config.yaml
num_hidden_layers: 9
n_experts: 16
experts_per_token: 1
d_expert: 704
d_shared_expert: 0
router_score: "sigmoid"
balance_bias: true
vocab_size: 32768
norm_eps: 1e-06
tie_word_embeddings: false
optimizer: "soap_variant"
learning_rate: 0.00766
beta1: 0.95
batch_tokens: 131072
Below are experts of layer 5 (counted from 0) of a mixture-of-experts language model. Rows are named router (the router's row for the expert), up (a neuron's input weights, with its number), down (a neuron's output weights, with its number) and show model dimensions 0-191. Each number is 500 + 50 x the weight over its row's rms, rounded and kept within 0 to 999. Numbers have three digits each.
Before each expert's rows: "gets" lists some tokens that make up at least twice as much of what it gets as of all text; "comes before" lists some tokens at least twice as common just after its tokens as in all text. This comes from a sample of Wikipedia text that the model never trained on. Tokens count by the router's weight.

# expert 6
gets: "to ", "of ", "with ", "for ", "as ", "by "
comes before: "the ", "a ", "his ", "an ", "their ", "that "
router:483489458484507504510571561451512497555504492451504412477524476511510573547487515672423513556525536550494446561499483446483518454567558481604434468535431550483500498512430534509505415545423493463494468466438490478499401487525491447503430467492485534477435544580470508459604464599476510541474525543531456502546603460523570406437625480444447551507531523401440608572551467402450543539522506431528426532522403528444558498502547476490486532459444517439471436521488489439517417505522515489501462516486494466485488476489380437478605521541586494519497543606528464571487486593373495490
up1:530490459539469524435577537458452462544537522505502483439482551495395524501500437495490544559516536542477462423516473439581459545500473624492461513523518485455510514486510504531482535604487540440556499466468545495471473540430463641312524569517528489390453541531481499597438495519458490424463605495468466566488442508475450461456493507440495461446504486349493443532613528598590566473500461534495435505528513557492485434544501515473492435549421478501458543456445582431513573447516503580548508518523546472487576501431521640493469438456586544454445473501395514539533512521486499481
down1:459512498486566584493491496561582555516505517425596559471508513551446412532439528565512468463500450496449459562482528501528509467495497526473501502429474519542491535442385470457483502491540557527488515459495475502517549326539485438540500425400539580496491488496419518607550462476407524532443568478507469502508594401546497517477447472560503482382504499508549443542484520383508485492479538463480521535473529587403506502456540581472474412502495479535457655526484531398548492522580503529434573496523495556522416557635531481637499477505487498626452536470498575500480494496523504494

# expert 3
gets: "was ", ", ", "is ", "\"", "were ", "are "
comes before: "in ", "to ", "a ", "by ", "as ", "on "
router:500558475480518551509493481515537593530530584445511490507506520507508436533460469640536502537484603545458510453549436475446618563502626370586404522496405501449512512566497574513536512427568493505560479515499617500430398497458471438513515568429514515536457550496466545462605453492372513476564434480464497492461576541512501482429532553548574495499482459473479545454600572536440570506585534431570481374472505495477416469518502474432472444521571518435556488509431530513561534495476494497570479461479511491533500481472427441524514459452580440578481475545482487557461457453455500510
up5:471428539507488521605498498474453507447497478501589530494436466503482476432432500519589515494445547463386535421499536413602451386499493494509478551459422551501472501477515508531463508415424510485447555456556490512554592477545494501488496463509531528471441508602549501496520630514463562409506415458523503487602503503502480531523488421503544492543604556471511587485584485499464597509613464523504458545490546510529499500536462504452568401421521588472527562473522446546528555634512512433525514499552553553498405446487384398501438552502448502523497455517487486522505437389396491489
down5:518447508495423463393501557528488499445477488531581469487512482516510515458503473522499572528524490557493486544497498565484430490459434449508457510589484541457581503458442452464459507396444582489515504532479538352487513576447472460558566567529493533420529493520571473549541423527668420541519565521522513515501508524396512495481596531589518493496481461479539488519497481477544530459428491456409456483506458508565533528469445445537522590507395502494461498585562494402516497451499444494395486563380497453444472550440513547491648498462503528524504581419497537555509487587365459544

# expert 1
gets: "1", "2", "4", "3", "6", "5"
comes before: ", ", ". ", ".", "–", ") ", ","
router:515543436489492503595501493320562497503565452539441521521564420499547453429499440639480519484440495451496454608534436418472521481511543508506511462491499569446471646497622461488487535546462490430474451596464487504439493451479487523385425514451551492548453532500418525542531516532461443544655530525488472547436503517431499528429487540468478496530479572480447576504539525479476440540487532460498506448512405525473548521492493518525534456546526536514420575541540508517561455547525480590618570527480541484535500512477451532594520504465540461388439487453557486390485504504501510560
up11:536469354497480489343624440495486515534586504494493504592522503558529500466480484500488544619495471480434561535460509386480471511482554484519389535481563508440391583599425492504556565509460581488454426575538493460496457462543447509513436512451491457492501516503557512519471415415505430497471465466503504430548493531480525539513503497504446507529522446442499543528510506522507507534525511514504514493562535518492493455554550507582531389507554518421534498477475519476459412572492520343516541442414499519592433410507459484490528419373537499462445593504514468504597582494444477470
down11:585488527476494489602509560488444468521495503617472499630497499467488434466512551519492539510419474504449557503432506488481497518510548520509491492518421567463400584541592498460562437483502500534543484475424522381511484516433491499503505434526451530505613367482462460434439530517504420451430549460502480493458491529633426494526536515618481499503456528495566511485575380565477515446453498507492478598570543468513479547528479489593490509444500409494504529475405583489473624505476452586557455507529498592415481532434504545468399512463471515507518447535463576515422508591530456505

# expert 15
gets: "in ", "In ", ", ", "(", "–", "on "
comes before: "201", "the ", "200", "202", "199", "198"
router:542504541509547513544556491446496451471605505621476451487573406559482526517582514495528505519549405533498512515482488465511480553560504582417521498463409465514512512425644546489501499492435474532476466499556557491476458463505532535422578543546496565533502520515559579459643505500486514527505479424543469485519537470527488581515603521497503408450440502467360513424454552413420499573457519467553405470492488391526505481527543578499479539489468520623533507488426510608544535481456478529604490499478552414567610530527483529499499527481499520493493528570483512409553486499454508373
up1:520475608494599576503528549471502470517536495481504416513514546532487422496514362492554600512557543451507512415484503488453576494488480381529566482488547517504585472509502526475512609499475483467469555483523465518515485412443555579406585528488514477415530495503583495540513516578535602489488463499506519477548518509572525451458492483504474501609551492502553493520538464434498617467581475449510374475475554499552467483513467437516514436507503501523508481419546497520513503505492510520553572509488509466477343458337421643435488477464446531507609403429420493476502462505508498514
down1:661498546442498469523574507454458484541435543463466492485513445486483501468503592461537528471504562560475544503482505531485537544627472569466527501516499445583441494466379521558488500492497545509520392512580496523534521509506562484414445496566501485514484458386512547506499524497405494650524554477460546502441464462518410484457518484502450503541513438577592595549586453531446503533451450523507564543489479466530515531558367497509529515521566529472515498449429525476626481511438507553479601513417597557565501470529385452580530494528474531403603515481526579527472517519539519446